Weights of a small mixture-of-experts language model, trained from scratch on English Wikipedia: 64 experts in each of 4 layers, 2 picks a token.
Below are experts of layer 5 (counted from 0) of a mixture-of-experts language model. Rows are named down (a neuron's output weights, with its number) and show model dimensions 0-127. Each number is 500 + 50 x the weight over its row's rms, rounded and kept within 0 to 999. Numbers have three digits each.
Before each expert's rows: a language model's description of what the expert responds to. This comes from a sample of Wikipedia text that the model never trained on.

# expert 62
It responds to: Digits and numbers in tables, dates and chemical formulas, plus lone capital letters Q, X, S; e.g. InChI=1S, 12, (1859.
down0:534511472560472541400541523590482403415462565532534386520493475503543530455487524506497549626509533517560555516453536463566539514519452598558578479526449487493453498502528569486469519544655486528412533487415439560427483471507503619531458507456568515566419553460437506527568441518555426487540484490481452426513491516430478517525502588543528519558473552422481482520519416489514416485480
down1:447476494476430538460594428422500446458446550597479416504558443535440554449471430566490497516459528515504442597485548433592467570550547477462497481533485522520489491484443448505485459522466565525452571507482403586432461601557423543521487573550490486529425474539503584517520542569453471441477557463548514503502447524506452636479474474502583401560549490546547481399512557577476528518512
down2:413463450505443589319566496539545467473552515504501574564540456554493447472579430514456443424600485499552494451574504475543506560434521444482456501490493604453432465603561487507504487486532505461453560444457531515506575484471450479502478562494438455555497512489428418514541484541553415549473499540464467466427577487566479548506564519407507519465420429554553491446550436437528479542509
down3:500491492533560534493485514494480508475543533518506529572467452483460511418458421544539511569488538533537535566460532613652473550569493410468522562443523487509441538409457572435472512474496532547456338444442547518471522534390481407470511574497497540448516547482462495560446565559531455489480529457460522502441493452587410493518459491535513421489567591509454541508438446431543499491611
down4:452519577553482410503530519480503462566488512581503483409540511515536466549483458465483597564444574518539474482452537573487493467441478431569440494436547527465502562458520453485488544467462462601566497581508552547477468504457387530538416501511543481560540421523387468491445411542487450582520492498444434468543563494480447420465414530466480417610498529408586554521576520530468531455435
down5:446523464462453442478398549553505433524519532549501437489488511513482505487565543495535546394462543498405491513491517511381465430514374521435496599508517484555505504525427489457483461503504466453510442485474525487544456487465532528436496490358470470477499449503546467495473447575463496486574557554437430383456451489507629512575549456551568525444447418513458412468485548614488441563470
down6:457503421542530575532484539444500507540546497491469516458501532472479451396503524468558538510510439462519511556570603543582475480433459577492563563490508477438498558445517542434585501570520526513505460598499550452542620380494539430461548409512456467513530488465419529464499428445582464593480449519468515475466460493477470362437496517537563476584551568445431500501392523477463479564518
down7:534502575496429600469486565499534468544487586490347465519476501547516525517582505605562565543531565549547544506488543461456487444512502428533482505498469457365579517423530576490573452494485490596473463430441499463478569455551475449491526550579437491546579478461510493569509521494502502541513452421495590523451587542472502415420424467487562549520556512534461611485530478503531465566519
down8:467480495470557438585516486420539485421573475537579500550546462440419555488494446583401431387524546529479522499464580540508516534491483426592472432447503538487507397445579483554417460486558543492462411452525451503410495495463518488585442548483511529596592452549510452534495517483468481470513499405545547587600480557506481547485464495449508510548559522610519483414475501477434490519487
down9:534460432483602470475521508522637570498531538532506534558546530519448508481473571558459543580518497446476530472518521468555607564535458454535485494508523573469612529506485601551620451492454534515432462501447437492494532526517445526515487541596512522526488494486499404586521506481475517462461453492505583513485506477532532430479385572380464433575529560376578518456538524444425503539528
down10:439506458484523551421456496452529545445452523500483519515507441524517454550497489571539462539467507424524483517526368586528583434563477646494542486534506542519542575530607568374574467436533562473529484551476532533511561576482538441424454493431529583432516545570434478538494500509485453518570480533477446456400496531603468448594491451501436518500527524523455553600516573482497512488526
down11:427478482469503555604493508549511538423537498532539631520578501554556504468485434512505445483509510499465537503462505389595590484468416524588520519528593517573444486601413491590521576564535566550400510508480483483596591474511497493501505544456585465507536524532465466491396494593559452483586474479568443533475522515466448513517577540500476552510484456515485477586546503537562531527421
down12:456476396466487481507444459527484511465476572519529553618573512539378482493458515512496584490449532495495555507562559466566482510449484505489513457485399462536526587436534492431489476595517504514638437548614509494414518486529434427547506496535527449565506520473454607451458521513507410469426512506508439517577587541559551567489434459379479481515533463478524535432570554485526504514561
down13:552477621525541396517439451435547506531497475477475485386551486403480509586440495534535609515506473511560550454548578539410483496407534555542471558527495478567498479596520531544464445536473468573487491531460493559542528395465508472470585534486479526549508508459483422514542444565470480466540537557451489560523573451436568442562601455422531517548457463458566597564531456457502546464505
down14:422495457485485530513528460537483480457503446498440503450536514533455507443455429488487550490554501478603510527522426468403496509574454476486511554470525542552535628409520507421492547526576525471405516499553436497488568478585443455459472549558547542461541477431462436607381411466481503449431473552433532471567555518553520453553478468492467532523492540447488460580501463355386438460501
down15:460536442523517591536528535524536510485494452527470540562462533509608567412414513503500534495501544504585518412483497530469457600545507444542522516600565534515454530475391466554479580498539563460557459460476439566496456435476491504509510544555508464473503558393560496520524544419534519530444539580498379514470488464569501556444474590584498484353430540459483480481582570449541487541552
down16:406403474512598469428435500549419514431535496539555576454582544457524461459474522455480551555469492507569489378577531489487463516425520531475545522530572529461483618360506539559506503555569510515504439513460584472517524489528464470504388502514498506487592466421472473493441526484589575499466559507493446490490463509560503384581499499534500517550457502439518495547452478403435536424515
down17:426535466475482468478469536526551541492448493509513481581391446549360431511480434519530435549543552489476527517538460454586511504524547497442515442474404493521565452549434457507527496575430518530511504429481560432417415527406502471459466459495468511604484461533485489543404423438538431498462463486467515448542397485442450467444495609571539428538472549504479478429531591516433489444573
down18:600474443427430447483613553568507516441467544550559432486535532489494521594451460556452453605471535537509552483466563435517447533445500517434558498504443475520532597375458454529536483551560463507507442563456599587508466542508546490513463515515562593494507472487512564576462435531471523422503502486481542478550495420543427494484514411515533472509466477527450489511449453542565642472416
down19:527507403521631496615501490575439557432450435515399514469468482536425500548564485502451403449502437591422524499542455493504618462497572549522521469502511490389475483443488514530426528571465573522398566544501497413436533473536481540583524557512579519472503547486549468421563470520533547456471392458458425476500467537522537430455488557443533506474477543478506490549477449460527472449507
down20:486452461576613439528526562562414581410430515532553510583518491500475491462473527496455489411447538531428442440505540537546512498550490453526544599535502515501506549463500519445411472595474530487504516439388381504477594470531498586453497540491489511450559472566422454557557471486529435548497478511485417428404431503511518448490463617498530523526530495476566501551500444441445434582469
down21:406585523468470483461528490441545555513567497540444478439488532460480522540447493503535569519479450504658446481526515476451403596470573481485518501500502484480486527462426457475487618507405480515464633469506499458501522508489557562602521486535465463542507503452513454483504478564503492554453642571489484473606586477461568486557488565580553410561506483464557509603553513480466441495536
down22:491503475490422492533493472636442491499462527494457525583476477552475494582512432496479450509534572449566509447459365526450489516493523548465505447514478459548390457529445492467481522376505479485629488531558532559482414557397493409598551531473471511515481527452607496572558517533606431437564494589505514517488498496531536528527541520432492590487482506561441493408463496510517524447442
down23:485448516602532496577370487670507577490516478547624539497451545571475392556476491505461509464536574516511457485546492548516429552549538493561517552532547481523503500504486432505485491468453480427443454437464530492510492435439476507614458450545533493505545410441451569521563554485504550442558544504417516553373625525508521538441456547479526466487485502501475550541480542436468478498480
down24:487502436479510495403580517398476467561540457424443520559524508449539496487512537488475552421425501550537563566587528438486551517509551521528522485487473453475570526502465502444433509499466500534459470529469387497365521478479464540470449508606488543443549507372484468451580565423536472531479454527443462452476550537583629410463553515544534482486557495493520496607552465453551546429574
down25:505457535530499514488513460483539483566380496564506548473504617596532515500602495424534489406478530483463509551531519444556535438458522505498534512463470530463566574508464564541523504491418486506574430583552585525530505505525429477511490429565564523523519437446501528516552523355445515532475512531466562454598520401543488450397391458449526493506464498480474460576525488450549364451466
down26:534552516549460495558519484410485596512517471522544476506586408505488526427546511452533424481411524538535515562452514418518458548485466500607546638494473575540416427472545374429522432491525478494425450477448471432454429396495595518471455528524512438422527463561528496511427518494620525518521502484530460531550533508448434407516503560508563540498520470496431509535488521503516560540583
down27:538519576475469456491546589475394605579397540552464518553436534419535531508489400482466422513566483445465403530480482522484491646405458557512541474520485544507510483490505438501532448466549539515527493453464549515563508502508498435500494587492490415527547498471584558516574552510526487548528433540602498481506418550506408474432588540471487498547477546498506581492565507446484374546496
down28:522522555444466380408513480414560468428405546508508534545476414405422414492510527440440499496507518495473477551573573508526482502539510527551533547535563496427501534514482574564555448538548461445520503579503482544443506400520546434488458501574513425504509451511457432622532504435562478512552439487544452434589494525499508453437468588564470455501563560528495459505512542623561530561478
down29:489472508485456404574472528578438449514519479501457482431525510491588413530487386590524407458447507520510534456583611542471499536537502452488558535541507496436554459419548516508477497505440495494526461521528568607542543569562515511446551506533582448438551447509601463380527466493550502484531604495444557455441459370517496593461529552531553511474473449524495578550557533501552504507484
down30:440469514590493492570428527438541507543429518571449529499521447523448433556535475535513523501544484590398575499589425444523448577425448442534490437441465628537445551489513568525518543512592517459603434500514500585532538443489465516482475445524381558489562478435507484545489522443529562491481495432532618480518497489442478516561540464511455519549445572448521489504544590426543464449471
down31:397451451509406499430427517463567511461512461474523507543555515448459447441523518461560433449576591487512488546577387554545537509609439476495547539560480516535449465546441492549547560456479577473467583421443519511494596469551470541482497451451538525463512494567451446429530509452496479483498521538415423528484540497400524527559530533537514453494524679552539502532518471446431440454510
down32:524508504473443598513557451585367556495484450485508604466427494491545520523478545532534442519527483486468439516442471514512478480519570489521516514506433565458516517455515458605583568470424422515476480469517469502643485571395521401507440527536449529552499429472502499465468509523477512510512356455551487581560518529601505526464505530509585556506531544525459467594601470496505448555588
down33:486450480465515493487428492572444544435488506451463559513422524423560505466534446433427577472535510467482564524445543525345550479546506489555460501548486495595510491490504528428553427439578498444530539516580509505559534455526562501534520499500478514460486474535416509503408616518471477540524522415440616557539461520421482528460373453460542564452477415472422549401475453536539537481457
down34:515499474504465531499555589450516443508425557563457510534438532587511466505530435443477486419505527556561551466366516462447474546427436448532482586533493512512511437541451464494544488464494414383465560424557404514470414546472483436440446488454451581519449415433478458516475516482420491563549462515452554427393559514516493491534573545508451465448571498482469429470560481515492427571565
down35:500514414450492415411478487521488468437523487450537420427500478533533524452438407399475537480506547577517567473467486459463457557507463420416493449596473510531490412487480401603423524502560488578399532547564460499523523508545593557425525506440425545526454602534473507537525492511498565498568547533508511527563525572513509606471520486512500463565491424491545441536491538596532511528596
down36:471511475524485502471514545499495600553439512547498539485394557523493493514514541366551645569540485577496431562466453510578494503466461443540465546588515546534527449489483494579573510483500526556468551508531481521525508606499519505569438495591468459423468494461483533579367509537506593555514515519603460464539492566504386515522405492485485508594528397441465477513523473520535540444467
down37:494515507525539528608468541356539488421481553539546498483428500492552517545492513473511507473531436519440478495529471436553603529565526547398551452409579563453450422444530528546456527472441491481567478414480462413481503468442531506528527439393477465493483433410581481510475479437411479479528582462410468477559444466468535503392592503585455541504516506560454513538513526562432498456489
down38:510589487495433490477539496471607476543504486514558487460586474433487515580502527460528479505452520574517517463599446459505541526474613499572521456477476465489545581490521404554571488575409544485452467504565467512543566483540474520586422470460582484574517575494487423498467492385544519426420494502463526600470553499593423487535593493458501472462392520529624501473416461489499494497483
down39:497462484519573564529469480471546470428478476506519451526444457552507549512533522516450448542489432531441548422443475559410506456554441444486431428518553493584437401427474497534454472501558471532547576482492564564560435488432501480526494546355495534435488576557536570559557558529455515455578491534514479520441495579452519549518605536602492479481481360507503487568509543572594514491450
down40:582497480593438568546519584572422511536516439551486515543450610509496486525566474550449523525545513488548614515543478484455448560465589454494544586490610500409492511511468455477496460564514400428410503421384523581501530506475547455461462488522482466534525565538536507495561505420538527572502584547532553563495524381508484535414539472477466460465412543519462566497506534534520526531443
down41:455455459432577416470538479564490541560421505536562506413473563454537513425525561513515545474573437496435543485576586464559515508431495481502472509525466536580518508520602429607437471499451561415496598549452532546493470445556523582477569482443519455573495455482515495443600433427489521549459532489472536594586465390493490553516560500502531503514435594532527478478546506458413516503457
down42:486531476576586484446388523500396413484460495499522470439476502512520479504501577516483314492598500506531535408474476533484551448532466444482464432520527495521460557526520524522454492470503498453462473502445478541463429553545468575509463453461497524478552562571476614497546498587419439453529531582514581486442511354458508469580538535610524523543466473449547534460450496562538490552468
down43:483577437511462447486563519438542455437479598487545383509604498585490496462533564578462560448483528481477486537450496433567499535455551600411468544451615562501440499544491558397593558450502462517343478478543448468472469480515476557478473460508488498490477586540533532470478535427542435545519522554474499508508556444520440517484458453575535479540542507472468533416450500471379463484506
down44:595596523596540558510471432542545515512522536467448462565450462569483556471596521549465460547491556592502529484517447592561570484568467549544560598459475532502603519516552431503512475431456436452545557446492558527527458553516496569517462477492527427480542531502491506559533540620487582508468552485377542461527563577551541506557537542489484512486445429480478442464451555461436466401542
down45:566537530551426529543521511537432488513523532508475523545435432553487465583555491558516482431584497516405566381420395484450542425446461546461485456505523462491501511596542509452531553399427431431541643504501511416543582562515490621491490515438534558493507535527466543550488486541472493503525528541464498504525528541467562537529539540471505472498365542516553469501475474571509421436425
down46:521560565570499430496487473427491521463449473469502522477481456409575517523551495445531554462554437539598491523508417514579516534476459428464496507464528494542469544567491468469440467520577522543527478474478385504414511440527582536507525487393497510479519498512541484619551547587568470606547481558577456485476553463451519538579538511557474520497382477595528543460520585452615592478550
down47:448452427539534426500470465635559452565534530568543454534425492536548527486461431462471532473504549544559549412508522465487490481570411434380472445520536538587440516454499534466445456463492473436417465556468578509472573633471500471501536517456479482495541557483540593480460482577554499534469588607481433427494459450478511461523457464537478455488503556491364432447508525472530517493490